Below are experts of layer 4 (counted from 0) of a mixture-of-experts language model. Rows are named router (the router's row for the expert), gate (a neuron's input weights, with its number), up (a neuron's input weights, with its number), down (a neuron's output weights, with its number) and show model dimensions 0-255. Each number is 500 + 40 x the weight over its row's rms, rounded and kept within 0 to 999. Numbers have three digits each.
After each expert's rows: "mostly gets" lists some tokens that are sent to it at least half of the time. This comes from a sample of Wikipedia text that the model never trained on.

# expert 4
router:485447398566381575548582432462526542453615474423493518515429345477527469450491448480501481476503493435496447513557523553562474469428487464535472548463520459471407530496453474477415508514527477541499515472450413512468478518507541525469494509531497548554569477545512487442465518525500483481498489495465520519414501487519493409525420499528465414525500561519529441511516519557467485546439495508484489512516465484493430546505472535566467532450498475492451459537503482460491500505516465574486526457528508496518490550516532524531527438520539514436472500504494493559457448538546439494520448472510467568513511497519452540521459485517458472484595529488462528481494534532469524467453530490472491455503504514497535491477474481487517520488418473507521455569465539523548517534485558
gate0:607504500439465541558459453467537501501511512432521499446495495533498489497500489505593503498543495489534558468488550556524464426480476594589471476611470462550474509493459443458457453501478422529513509503578456497477459500477535502531539505487488592445462522479507524521465562434516505481499551498462539516440515531517522484516517504547503499494459458535537429575476492495460506524509498447535524470493493548595542493539505502471510492500410480424453501484529458493548517504520504568384601477589504502488522509515471387544492468505470485492472567489488495439594509513505528528489537542413553477536494584494471440498518549490498460453450556496500517375495531501544526535458526476480542517490494548530541468497487487510541520506538520506483475526464508417509499583518525
up0:519534503493512496453530517499509543411461490464562471505521477442489501502460523501502488474502527501454525496517540528527499473489506496557424456501499500536497508498433507421494487486454488550541435503551510485518501539489484474531497514479507547451494537480456499508413545502562497449507524470500496482510507533546495523501442533425515491495499495548508434601495472483504558480465494501547500516545417569569532502582458489556517524467488500489411575500510445486541415450554507691481533416480537585451511488515455571542467493466522529535406521551514487473506582525506503528517468498427524500552478488508477464492492567523460489502481520497504554469576542501534511493526532508481518512506509558556502514563560574500498663523534503515504556486503523379505506549479448
down0:500502538465505507478464506535559458433571475466460500497488520491427494463491427447523512429597512644526550533492486521582483537570460482500478452512462536504473395517485526411512502498501564490535502394511495591543470510422480534473442451462513500483519434492504461495455495423472432421412486495479577598533520507580497495458440494497418501513464552500467450531448518390458539508461491503530503539582533539532525538517519491531492441516491482531488484518505539478496467455500485486495529544502502454498499488434499517461498495452502551430498468472437455592587539497496441540430481522466443481507410508461531495512537557471447501551498524518502458433490515510508502483502515479455511475500531458484499462533508486487502506420508528560517474455498500506519512497499527
mostly gets: " and", ",", "),", ")", "\",", "',"

# expert 35
router:515440448500433530469501397489525540509511437451503528489504465460533556507520425512504574456448501422480488567529518557487466435439468474540464476492562555494491548448457482453422468468524496501489561389511497448445460524510573548455505444518501515490437446571518494523424530565448492521463575416446540511456547460483519489506393555548454441519451578502524482490474500539509529489443497455496430537434501489492480504469448543481558545444474495428495515523524480497495539481535578525543458464508488517558538504539523566536531462422478517507492482457505539558478476536491419499532487488563486549515503489507540579454504484512505467470619548514502454467469534519460514473525435486504549485448443507489511485522502482486447496529425445509533451501512525483461497505462501
gate0:639495505494499561472485472464490546504490567539500548493524449526502504504471502495482492463502524504500492500424475474433285534535502485544591519513528511499516528527389488501420394456563541438501513445495519438511523565476470525474521548467521538448475465500444476583526463507469491485557503450501476485499538504532509478510456464504553537465440497463498497473516501414552480466443452505522523487510464524465450505555502562575508561500491499498548581476445492474503509431531464466473602509521520471473502525485444537509506523484517488524452522524496477426513576518435467486538507499565484506494564542524525569466601476449458506504541538494471562522444471538509500481469450447467502470496474541467554501550433470510479542491488498511459518489505499533514506477540558
up0:500493566512501532471541457443484535470489535497568574466528468583538529481511529502472562445489538505513417499489463525522388494511532413517617496527544497507514524530488499463414425499540496508501496503505539500463455518501484482514519494437523540482474482495491500478532429511459524528460506399498503534503541424516535599537454500471516526529493567442452469538576511420515489460467444542500492482503473503508469490553512574594510544499499472503591542475489503502510504500471503569433586499540531456483537498504472476463433518491544437517502487503508479495601600519502471513503489496548526503554570548484501576521605502476444538501510555545493573605455502494559525535466461480427507499445495533426542473485481462501453541492435523551506484522505470484452511493501561
down0:450520471504491402535456514477492444486499529553538456499468525555516496497486491492475499507508531502455505500509534516487503547489475515511501512547492589489546505498447443511520522561480507511566497449473497436515483560505531466565502484415464501519489505551500514479548506527396637464497514548567411465487549571559483432559514523465498468446585529445424460502550476506466493568457527465509501416501469423529487566455530511385499494453441524497516521440533523524532488538492505502546446455512519503490476450470507514434522551515523497517483669499560510495469537512493494447510507494479569493448547506524512471537551518569377494497560546521467540507496431519514535403486464531470501513445511471560466537527526547461479500508485456500521423472476462516489488497522495
mostly gets: " de", " De", " Man", " per", " El", " San"

# expert 46
router:492428446537449485538546483433538536488598480404491564542538444445469468502560485507495519441486517495460429600549540594490513479447434497449482544456519524439418574460480479474453573451555491504490450440528479443457468510534524569465515429532528570552458519549511484469438490504441519528486526479487528576472479552526553485458460547496505461532438503515506481483552549486523474557492478476539479492473490514534521514451442550501504506452510510478453464532515477473475453609474484492535496438519483515472580490540545468538517492440499480424445442479507516505517393536546442504547429503555461537506549533585456502480454525543517493456571507500486517506462505491497575539519475442514484496477505514500514501467513499532448464522453473576453459508546534464538504449465480
gate0:726527519445574543547509532378518439496506470440448468470501470546527444459443483527500539567494497503479454454478528508501560494413458490529498522544437536479509508500438486436514547524596495509478477516546500502523502485538504501514523510492426482428513485524485624508500505516529461521504545438536458501539495499467518545530500513524476578500507555499558446455436523506411544541496514564483558477519538484543555480449498491498492461501442569508508477476501561557511557544468426533514543499488495514487536511488538491568501490495486459540494491481556462554493434470510503475487463501494531529505528566462510531501476584517431561501441549453530478448488553491511480524458509501553572458467487499494475501441501435532489505522528483523516532491565510438532508544441499
up0:540529529500534505528589546454480496472514491448464506473549495502517454463395456506529516546500479492484475485500500471535531496422442507490495491524439554445512488494426493440533526493521547534508479482541510583498487483541519493458516496483485445477498516555438611514498464530530465514470563418482454515479496558418524575466471489549489572509573490418557489472480516496486528533455468504463537487511541529535569509452439501496481455498482546520468474487466556514499605507440477677500495508491387538457505492486583465575498491494499542548503481483559501535500444427478503487470441509501574516500506512473503542498457520496449540493455520554512494408495532528501494496461502498495557454503525493510523501427512434492541383460558462509535549502596485465523533538468485
down0:399577537435507472447441507529495503538453507639552522523402557520531474522511483492498593491586481479532501529475481506506488511470536499566543478472517475559536484476490510523468457564489447492501478501467490523496458486511481482464518569464535544426489536551503500468534513447467528384467483463501512495433546484501511445504541507505462445485490416500527477497504515535456523500449495518481479535489499475439598434578496540418492511514581537522614438478466471493470508575515513427468526509503496516543543541502560462507485488553506502517492495513500491500479452505558490477499487506470458457517462473559517431488464526484477450400566414496430501504460471532489425435451502508505478468466527569489494498446413490473461501492605512523505465542522531496554507499501582
mostly gets: "1", "2", " vs"

# expert 8
router:494436441519433574489464447492552486498599514466489599540537426472517527492525513469551507488501516477542449523520554591516566499471459505506472519447513537430371515474517467412406572438544460468526517413510448505422486444525532565485531399501451463559533436530490491523472548511468474480497493479445467526464522515469534433456458517498506467571470498537568516561516524529450536485492482426555516526501520499463421463496488565474566520407507496511472478562494461502443487558486551537525505476482521550493493517532564516515457479524471571469543481500472523522489435507501486475557509428509472521500490534505497557477509551487472517466560544555469541500435520479469537511474528484511527526505484569447553508492467502486477503541433545507452429538491512467466544502429522
gate0:709460498555453537462450495543525468560519492503467541492506513499521500495530468497510565508552505496529458502480522459559504597504549477494495464495509512457491473469499602341510493486504470511531535462493514545505521573547456536502486457536510466523472538510483488518528513507492452529509493513496486443508504397602405493428454530516449567539517446489482541539501549496497523505493589534518398532466496437499458459497530510506539521465452526392501482583503454469525484490535543447486426535503543500494509539483490481491462524496555500556465478526523484504502448469405500483519455533520551462554477508529508474503527536450496460397507488515472496444522500487539443510531484524476476420481476469491541519489582558536505526510549506476537491571460475477497524498529514
up0:589509532520465543488499552548563477550473497499430468512568486498504514518586449524493505520514499492517479528484504428604515544498526517536453495467480509522533460515554516395542490497482498460508499497491489517474520597509503613479492481523499519461495586503472491463530431524486509551500496494448498463465422528597497472501414521526500585481512454476502559512497532463476535510494530540546475504485448431489505487403518479501546525522492543469498495547560411480517488487541495609449474500510488495518503507416492537482471473500487539533460544580542475504480450495365459460521517561502502469507474499516487374500525519493531485363531472516502516428517500489447456430512501496473478399514557500507531539496526528595527507498508476522495520520474544446451508484583497
down0:526561582551517500453470497602482498488410518436497433469501445523544490489436468386487537457502470475514499487501528490501548473418545507493478401571453509532491493400502515509470508452498570574521557557513563498476513526485500563488501511558490511511506534506546598493532512544521444584506494510501486459497499499497589520484494452446518500542560511549557564438517505506473493440454436527477528531528518529518592530558437548506499530537544557496521461514473499445543502517537476506461513556490490512515523508479500477401517484505461501477459503465514457537483491504500474408465507534510540487440478485455434545465460527468517491504433570446499495514488523594432410476592562473460473514501507550489567570523507457495498546493519521477480500443543514502590477550501472
mostly gets: " by", " /", " including", ":", "):", "="

# expert 47
router:469386432549420529550475436468598463473488465413468512460503478507519494453542511473457528484482506420529460543501559539502465383471447486497452529452507495480467528462528463452477491497511492506466512480550517491428464507519528555506507486520496507504506478537525464538522522485392505526415529499499557531499439490500525472469413526517493435534429540488535539555452572532450519582421485451514470533420481474532470546536469515502519496413500439499463485540494484496491480517448536493500492397487492529511523474561535442494440508431491512476518451485467539491539484552552422486506461483514494504504474554512455585452529541467512491489553563511505497408427576518474573488517526485436560503489526523491543476482441471486507553480489424529503488552483511526415493463509567
gate0:609506572501546497418501486461498576431505439521532538499538528501494517528596493522442521493412487491514495465411523537476505463536537500510522538503501423566518534502492500506494528523536472447453477510498494451452443467465510482391516468454518535545497488409504429502576425459468512496529463496468503543468456579493530467494435513433568441564477564491497515490487455504448482478476495479509497533482457459550499508507503560566511463485538547508445535509521520501463493482449486472433486473501566461511501491561526506484494563542501607523575483476474591499501466497506498460475436455425482580495552492492468517469542493500500447573524490499475499447531508515454395555445496499408537427490466434528446531437431490471499501480505518518514522392518457518485500469523500
up0:545543521521575503491482433435489571436500397481524497529556542471504483513573501507441507424479532500534485524446502518481507498507502485510523509500444417517505507500457464430472478514565538479493481498496522464417504514427498498390500465460500551555500519480475388498544488424437509468531481506514504558479502559511558492476473494408543461536523540471488525477483405503472478480464486499515507512481479550582480511500494573578486464523471520550490481465560557508526414480339521538482407505491533457544567483562504481492487521526488521557542515510549560436509486508458491443545425464442501576513467464477486488510512477437524495575535529492527514499502507501457429537485467426415487440433483480517468521500463487500511510524468488498471497427510480499413470457513499
down0:515551488477459500484519421490496481540500525502445472499456457446552471508535529488547496559477497498537530464515517562510503513473466517512604355513574532489476540448526443479496574530477503500482460496513473518519484498493502452573508455469369496370472481552493495487476486460505499607480430435484530517476499523545477562509512490459549408457537507486501497509503522505540506547525485526486525507545500513536564501494522507470504499560558557571570531519478558499539507594495515481498543481433538417536470420523500443500496491473512501488539532543445492498547501506514503541584562462454470443533475482490520480478484474467514460487509455407510498562419518528568499564497515482500527407517500518505528470546500465495509545494522577464589535573551501494499534522501391
mostly gets: " the", " a", " an", " f", " The", "The"

# expert 27
router:539410465517442508530456494489570546452595436370463557485495419518470519527526485495520536474453515441516426507455552520554504482519467465500481509461561487456421485451495429477457542490567525482477521436510521427475445453472532529510476437521540509465545480540471514459445511519415456491540495481420527562501500451491518512480391491536524446535474558550587461518480506540459504542475468486558427548473479517467539444452436595522544572454490474495431459477535524495517542526470496504472473441487466531555529475515564508532493476413488515461499539495486494567492480556478465463507478510556490558479518474487525551513535517513485489449571536514518498495417519501485569520477461498537495448520498509532557513444482503490446486510461444463523461529515564492431534435486550
gate0:567443410577497620571473500500496471443522457499444534455427458484478493449456500521507476513500501501522538583488518491496518497516536563487512516403534413403573399489507506500432487521505594531519451527439458494485498536567499478507558490497522496501512505488520434499521476469467490507510466467510491422524561512490545507491520507575500528500552488458515443571498533556445554503543495499470440503515515464432508566518500437495574498483474502477497538476501506464487591509484450557539479501548491408544522526457546568388522461536498490522483489483395513473475508503529566447572465574502524477531463559556472498510546548527523503452498457442539497493501471411506498503495497491535540510510490503476415502577488527493491524511498573448535515435544512551507522476474506
up0:496522516548469520485472481539495486483508437490525478496496468559518529523518463496496504460512533510493494535522545450465498458448575547542496457493477507433496544511489431480481532541516517511472495461500517520526500490481517521528480498481446544490550447451457440472510551439469466510464473490518543498523491631453511492502519519488588534483503470452457568557578576494490489522501542529478535495512488509507521506483500471489526500540490459499493628456468433453412481525595491640494521455587459415546517498434504481507492483504421505534468527520488500417504561484490477482486501556501479458580535629518524476577480561437489492478452579453470500468500536496506609496486477427454527471511589477508523427503494476441474473478494492377430549498506452508495502451524502
down0:468477477520502494502489496542484481512407529469509461476433507505479518457443502490426541507559412595536500505599500453493492493445519444392493517510518518528521491589489485482467542415534458599516511519509520501480502524497474427484568523450486521514499492496498516504488495529501460511447502475546513485588532457464470574507523509499469469497524494386495553487449479540474487426529457501499498402463530571498554593539450482568523460496536424495492478523568533502511499506573507480519455508502506474497568466478504467497524506464531548529490414565541522516473496594480485441496499501528554557457529522518491612483499496483519538524459512497550490465435425552496489525465511431486549597532509499444548482544483573494584504502501560522454417509498499504521506500406497
mostly gets: "7", "6", "8", "–present", "5", "4"

# expert 43
router:494490447531359582530531446476607507459557455430452522529523435506558476497510496475497533424505543482452443538518515554505518450436418500544465546477507540487476458472518461449406504433566484468451507406482502490480468499491552509472527442523494526484481451539456486510485493507466445498538508536507532533510554485480527491486459553545485453506387481539506498511465524532532511482488472470525512490477482508530510492521475601491550550483483517498423452578554477524501476543484451497553490413556519492491524475559601501533482457470580577516485472513483418535487478558573454514513535528493436520533496476516473584460534482497447465414513496508503514460480487510519629510543528458491496489500489541461535498502548517469516483476478434485499513502446512535502586495433515
gate0:621466511519502503486557501528512493403503512485442487533506515515454547474531450450557498501494525506497601459459551481460449493518523495487517547477483490476507506507510522549487521440516537557583489483376539516499489488523550496453485491501500504471522413489531429490491556505492548475531530549494517535389501513497449459501509511501470469499592521507508501502479492518584565500540464501505483464531552469553585526560493506408492435514534557490483557426528521533538477522437521506452446491518526499528473503410574495503503474484490638461510437481499444510499481519532522500532524440485471538486526501496490423461499498456526539518639553503503457489474549627524467555536530516481495490575496512505498500500466508499541505499517486447500501565411584486553447534480479
up0:483485466513500489497580499509500503418499502507434473529526534483465543468572454462540462489464520504502580477472530485497462474549559489477523524429497479429522526492494519504463505416538535558575492521397559512509447495507594485454496501483515507467512419514531484477508538497495535485502549541533507536387510497502448445496513528497468499501559490502488515502471488518590529518575494501501471485532542448548527540530498491432500444533531519489471585449529577520524475540415493631379410470498488484525495502446590493522515424454499605480517481488480413523498447551508510468520531494453468509445505497500512446446500503500531554491619505520477441503495517617508456511520544503488529479514506491499505503499450495488522507501537473431518509551428568490565436516498482
down0:490500483532409555563449484449561513445476569493529425496490435469531442488414514432512469594558375501475507500500395534535456504494498525547426432500504536429469484566436527591503525541496540506528586488562440491515511503491501493483484537499502494510476569426463529567561448508503463485516525505487515447571426493507500472487533490454505508519509542609509515503537473500504496505468392520482531463498516487493478512507491528504478561460434470497518465521482492501489610491517530500471502530481506500551556502512484477478494497490497422502468506495539500501449576594550562497500405537480497481476490506488508488481486529481516501490496452490523488491580513467497501487496518480480562571510403497524435458492552405524497504535493502496515460439500590528469579465477575
mostly gets: "\".", ".\"", ".", "!", ".\n\n", "?"

# expert 30
router:448425436553476539545479452507563562402580451450527532535470493419508503500498454536447573428489532473463454512538550550503525479478433510464462511536520518464453499475461487469447458443483491490424438416524485452438510571540563531428529439505469506533477457545509464488449515527469483489510486470463582547498511504466510445489378458472450458542477521457536550564445571553426530473546504499473500477487493501582461457478466530512510525434500417466476493553558472472415573513494471488566465526550511505542453495496522531540504498419492532532560492558471537461507509540465434496506514455517546525561541563527453531472496518500490487468552541534520500412477490544495510492545495486504527468554516564470518512494485514483461501508494447542521447549557492511525513436449498
gate0:503518500488517474444447491508485511501515474518508546498465470513454509488450520553519489445500514495483551503431495501552465458510487459455463495554496495547483486483475455489413516476495520532493469477518511480500468573512483480485469500461464462443503368549498483550502556510485489516506521500487502504564503491541582564523446499551549477439501476501527531547507501508540510542608485500502436511424486492489522478517506482455525513500499500494543484539622630476476616502501491499498460513541486535518589512494538498498480528489563473481514539555506526561430464520478475498495445520534501496542494538643500528542461521524493501517555503450458541469499502533408643440513538491536490412444512465471504492498499500512589474685536531493490532553547495481510499544541493
up0:469498463461502489437506419519495546446538396528500514439513464406458540501437535518500492486522535479545487430524503504439525462488484555487450500535500554631500598424493477498477551492515542445542496513471539534445472586567478483507495474429489504466405520598501516531493541493473512551502491526475529520493506494533464495561582515509542500510401488530547491493461524523466547495539470522509427477473509473564564458538414465488508510490516573530508495510573495446479541493483511665530483502516496608522517467459470548500507491491564521442450473500525569502467529517514502497540500463500434527500511537466509472501538507538495476522479488403476514478521554504496532481440517455535525469426523480504544528508506444483505539585569551533485504495500491489503499561499578
down0:548499514536512508573440575560476523481517492523483536451518517483448496391459483503443530480475492502540468541498506512476504531549518505500470502457499515463475490513523487530547462499472471491495510523527472462588514544473481492504433440441532490477496519480505503505525513490576558500527485494592453500485502496514552475493484510545469623502516519578512556521473505442499578510447521517501416494503492497598574538516487500512514529599509482500463544494439475496492463566535498462497562571510552512500464530496502409509494494541500547509479541547403497493437499500519489530524448471528557448447568511554464466611501558568496487501500505473482492500422499460510506497499528440437418464562360425479475388500469511475514497540579544544564500475464473490547417526525500
mostly gets: "9", "0", "8"

# expert 50
router:468437489549425527558543402431511596468540482429472488511451423504494534497530437516495552440512490506509424510531523563488535468518469512527426532474553504497516519443453498491449549455512492518490467408530466496484539498528526503456491449505502450528479504506528472440409501518418479481495470498496522566437479478478526494489431520487567434541418567595473504544402530510438476557473514487545474522537533439522460480519461535528571499456472473465476500514505477545469494523465496479521550433501545499550514499507606536586520471423517537480498457508520516496479518570531426481469445478598503487528525532506539515474510562557501539469585591546480495476497512564477525497514467524517527441515513488493517458462537500493497518494469513445433468601521537490462503474437473
gate0:664564581536568498525520483470478520497550506522512522500539439487512486573467481482514468366483492527509492497519485512506490542515472458509500510436486442545563603461498505470514586500488504502450488463477448525569480486506435517446527449500504508461475465485417519495477530553540420501536507507524461530422504471408512499464527515507475519548503493502483556497455435518472510502474433507549539528513563568473575515494441516554499470495504479488454520478499458501468473564455462488563494475493510468501536445473502497471425560495530485506578472536449514485435536529526485411531467467534471438419524481513495567426527536500520502525525474462514506552494541485521433558471472537522429501440498583479567492484455531455641467491478448501487492467487470512470500508455458
up0:407568495500430551526500525419518523488495507480497486531499492499478488451514532463521508518517471608518496510488553486497543480435500492502498517532473584460495508475469501469526497548474466500472494497507498496504503507478554512528464525458515500447501566511556539503498493492437535583392477504501469462584514530503539492501466524469519496536495472519521468479481659472474429493499577523480495489495481469538398438423499435481516502490527464500548503454487520529499539483576564675479520505484417489448465530531541478500484479501493466456538559496596468507499487484521519578476553551499583540529505519513549400485615473539585517461495471502498485504517442529420490409477533451495508502502489556472478527499474460514497523545494547585508464536515514504547491504556501
down0:511532555491503499556505502474496556531474526505478501532511439448489466511428483519502500547461500469491372461502500490451488437512415560510471489569599471489521459472428511525492476508413587500486457470552499506505547540512460487457597501498544513494485507485499469499501460477498516561569592424467513468379534551504505441506455540557556450486499513530476525525491526502494529497569627543451567516543536516495524508508499500511506544487504487502495492497438571495483553448509507508490432463487564576498498512585530500490475354437508506535521500499504455399495506477522526454547458507506504514508501554493449501461474519560458523600548502518524509506450498516515432494487527455530493445477514548502397501484484479458522476470490427507545469509471399520471498501468509
mostly gets: "ur", "ak", "ang", " o", " sec", " Pat"

# expert 48
router:560492459469391561534539413458558494454584464468444551545498450484547483511504474497471517492448471481485468534515547593485469469506465485481546498507501552423493478511507477476389454525550528520467454443490532458490457489511550585482540469537505485470475480492505439493483470526490469519516589461467546580449502473501490420486481489499505422580416551515503457497468516535476476448483541424479466516430523472571500455499421535573485514471484513475446475573532429462394491536484520521521487447473526508493492482519533502551427473451507527462504526487490496517472489540545483478503498481579496515500523509543501526502458535441489476493601498522513550475474549473454483531516460484492501475583482610520580518462530562465432514479439446524508484493548526424502533462450464
gate0:670489411542465498532513467533482498503501477484482509454513536531482482501550481506493497537469468460502424487510482530484484500504469424491507498452498562499516502549492446492537526520531551510456487504576500517515502495517489507501520554494479414401493459463496586534516472492601536498505445500444504498539493547446490554487426531539419504530360496506543501433468455497488459497493462499471439520465516535514514489466381508483555575569455453553488507600449526478488454470500544501550501499496516492483580539463503467496497530500514488488430560500524452546442534508472499512571410499557522449487447508497474523493477505497507500410511487428492496526487522550563403499513518442488498493466471520565540496585447461515493467498501489498450415533496539432498564458513505
up0:547568413544487553495539502512478526444554465462556486410502501486549576521476536503507492566447570478519400404530494488460484543483474467508552544471453591470467485497474524490559542505555563502488591563490507489524470493529476515485503508446462465443498439481490496588474490519536495436551488524466505499479495513417511519483391548543415532501472501505510501447472415527530487514539504517471489500467498496477519435436504485457505567518490508475543497531484545457493499466521533591516506487479548457457474580433514588502517511485493501495428548498483488531418496506488389487479419500503487494497498496488493496475538489517507519556493532477393514515472507588568472482449528432504497488451481519512530478651500488414501465482526527434481484508490522468453541501512507
down0:530523512483495501486531509465516553578465504501551477492507521547522528479498499491502499535501499487458513533494541472529494516499562506518496521506600450447486567483494566466580477454450503481494527538475577421519490523454480520496516493529498543427446444437429501495512473494501496532474490506521554531511487516504582537468537436472534411513395469439506472511510493481481566459492524501531502522460454536486530513542541478383486501494509525587520494509503521493556484431548475463519477569473511629563480498498490583500487519576567469504506524550405525498527479469516493435475453540559570385467477495549415494540433435500446454476517445495409511453498434503504456515555461577508488401504479580514527502459514465532500529555472513476481543500445417481520533492491500
mostly gets: "or", "ctor", "er", "aster", "oper", "ado"

# expert 51
router:503429464478442511520566447491564522422637454398479547471524463433525497522527448517479577503501525413505472504474542513503470455499441488405436497487598509519446495492505466456474560454513503492420492397537557472507469517521577548480507460529484494531461433527540488479480520547445471514542540535434539596508509495527487458522480487548530434524476507560525494578461517522462542483457422486545476505501554465540483535497414556484572554451484460481448445534502489489461520512463487502447498440490523565498529478494548481540513458487507553414489515542458480526478452498480449519528491497471482579493574519500428496483501527554507527484541505521513513463500541516487515496405509535525599520525481515475569499483488495495461525509446439533544469553466494456475500538491483
gate0:672450536550436532479508454515497534482527451502500535495473461427477452498499492502523498532542534512518469474445501459413458435503449454497486519530524505500436439431439475477510486505442560492474498520477466404472500479501498499461508433507554494539503507491465443479518481582418502486512503602451503516532451505607455482389457500499523517618508497519494479546580502521494496408501471493474507507533532485566490488507509507533407575466510509525498450479511477455559486507465500540496440534571494515488538484404520497497517503514529558480638484518500547564512487477534482544446455514397499580584516556520503457495505581553495534500505503532520452497500509514545507442478494489499472493502509575500474500534532477498484473546494457500498490463505490447484503469488473
up0:537463576542428532482518445508499469483506491494508527493467454435471421502498494501552473530531528530504480468469501470450471421483467435516471504503529518485432451451480441461514461531490565500476526515483504434477499498492527514488553425503577482510502502465473497474539496563428500507491448553501510516507457503621494486391501496513514518593539503530470466581572506526464506352484510483402509508583532484594500491526513500558386564485527498479508500491522485470521535500500490587458483532530480506491486462402498503512519508484571536459644503498472514556487542473563438540474457535418510586527507562550478500467527589537486543470532514550558418498500524531564519473483501481520473495500505558489473500537568500499483474509486494538532485466517496479507507490509459
down0:509479563454521512538525507466492423557501452507628453509465519493446465444493494551516503538507470603435506499513490502473454424493487438498560409462486499502485498500498480519524493552482480529539506522494558453440614523538561505482481514499512492465477497476456490550531546509475515542514515551539592503478502530506608509514476545492502439507483515504557511571494480528514514470522524471456554512481495495574453483525442498556469528454584491500504507539500478493518480493461547500488505501549577476506409494499536494399499536489591408495514598540458509513467537497497507449542477501524583564503500436458541509472474474578473542496500450546584495494432482592539592517475508447519452517464515473507514506525474446477561513476463573495561453546503469543449462569531478
mostly gets: " been", " used", " played", " made", " became", " held"

# expert 9
router:491489440485430556528476411522558547466560427387461505546515372508517436482555459488540523425504513448523480540489509522542513469476502507444499501529533499463437538496447515451485489426575540445449473416530551461427457529512542512439518450539513509517513458528511466463453524494427525494479512487522499560486501532508499457505430534447551475477507511530565511508470524562459499504483461442540542497484490440504427520532456582495522537492545446446409440530501429456438525495515485509451492501539528552507554477607541520522503488472449560469495474553456536507485416525507487482502479468485449580521554496485490548506506545551473484476480612477468435518539541495496485492550505463497523508487559554484503452480422491475450503460451476475502530577518506546463522487475485
gate0:656496438496450527473506495458437468470505487477437523548504513503480545474417479444552498520498476456453497484402544543460507450572431485509493493507479520518464523454520479531472485507488442396454479502537575479505465527501478458516539505535508460499576546549499421485497529480503513501508605494579504523481500542449507481468492476498589408464537482445462534494509440496548505497494406500524519438512519538515497448518529623425485514558579472492595516495535459493472503442486466460497505582497515541482522439489484506462512533486504535500551484476456462449519501509561478523497472481507538544646481520486477520510547496487497491459545515455517579514538489443480473558456513446571499500475512539577543491497450496469478492483545503484541538541519476486497584483539517
up0:483501456520499517507471510433443464500513500447428511624549525502460504507516438465557486501451468437421500505498579522470472473606440542491456462500479459519512592504498475505503528475532452490529508538471548507549502527501472570425559505544501472492599493522501472532449527502504521508580552503494512488497501500409521560489488488496567494500548506493448536464538444451549498494494463495465529473478515633496508538507490591473556586514493537510533494512497359492499514490453574661517511546476537537510501536525454488501487537497485502590555455479480475493568433474501458436500496523506499484549489501486500524500576511515492499446535553488466549462534546495495457513451516466512525488464506505551533534493497459488537460487555522494587494531542521499498571519580529
down0:499501459509498521519492475460524477498465528504502501459572491511499484514541538468510422477536461456515500505521479482503497495491508500537486522481503462512433498500503472427568458477487482446526474507435473523558461493447570473479503476515511472481536450534497564592529385527548507460605559492487471538497418479477533459504522501521549482526537513588580545527543547500528543492434461498418543548489512491464580508442488518506452504545525460454547498530501471498440499508487452532508505543535510435502462463501543474486544620443477514391535501522547508535543536481500495486531514579447505501594519501505480526531519461512520562476505517453392510564479601528463463500598496465481619455465504525502431449545496476488502399411455567519495459484533562514506497523522500
mostly gets: "th", " first", " second", " such", " early", " former"

# expert 59
router:432508399494421509597545364464550509425545447394471518509463448487507486496501465467479560448430556408520477497590487487522504460522450515548456549509529471509458498410499455468427508520529529538467453437464518490414492496487481559460499492500505507576448418559471468458444536515487504484497475495496524538484493455507560480466381450509499482529496512484490482519530530501464447473507450442466484538463555555495437493456489571593579530499524451534456493489447464441415487569500566463494497485508526505509468498507535524542460420528492465519478563502454463507478483569468453518576455548514528535530504513516489553485463522476511499470528548474497511468458473473492503511477460481515535501494496471489453478431526501520527494548412524503465496485456497516461504442510468
gate0:632467442470550543417591448523451507429526510520520501474490454467555466516502541501526473508561534528474506495446489481496526568515495501516430498530471513514510464471533575526460523562427543532501509550519581485538461483514531454500526435486504478520504412472487430560494520409435435487523499460487502492533492503490514537486523483415492613499496485515548563465504504502560575505491559542489471534480482487491502541577420576458494569532525476447468483484544504495453484497478506598464531488543500501449504527449517563470507522488491519438501498586401477441490473462505554495522505480523535522498535642525472502495515557460429457434438531495506476471532569477522532495483511515507499466492464546493561483459583490523502449495467541498499514515531502579432474517471495
up0:520470540501461486589437542418526557503525587504523478486498446502543619530512445526502512483518427452496556500499505511572535521449499491526499500496493495566450512556492488551523482548519458490489446499554445495464513519536494507486404507496518567497482539467539586513568479553549498482552472448516500512606460504485488394502501526521491458433444462517531561510505531471499421459513459540507455500548506466489518459485551533520495451550497580619622478452503555511555496429527429522537487525518510504545497480417524440541504506483525453505511542533510552510508558526511531492518488498485515473505445363417454465513524501554496491536420440568521492515463499520514463448543539467472484456520571471517493486497487481502544520509430513491486447466447543497493502471506501
down0:502478540531497530444468527472479521492532485497543493505538497591518516444516534517507504463483500493478575543538440496451495458489488487463487500536536501561483561518565503493509596499500489501611501523474510483503498499492549510575518533499477527523539441398465498457523499504512595565450488505484525497570559534509472489444501500581390579504449512504522515549515561502496505439429499494585572502519506450557436505443511507516486520448513546475499483523513552466451490500524533540510514462571560550492435485482457502475540488528529461482550443537481499495536534424454544569470505426500492424584562523503526563474451407490507481448481418545565426526486465452471493570510567453491471500431564435507511555506514468502470502496453500550594477509557538524559509499471457
mostly gets: " and", " is", " was", " which", " he", " are"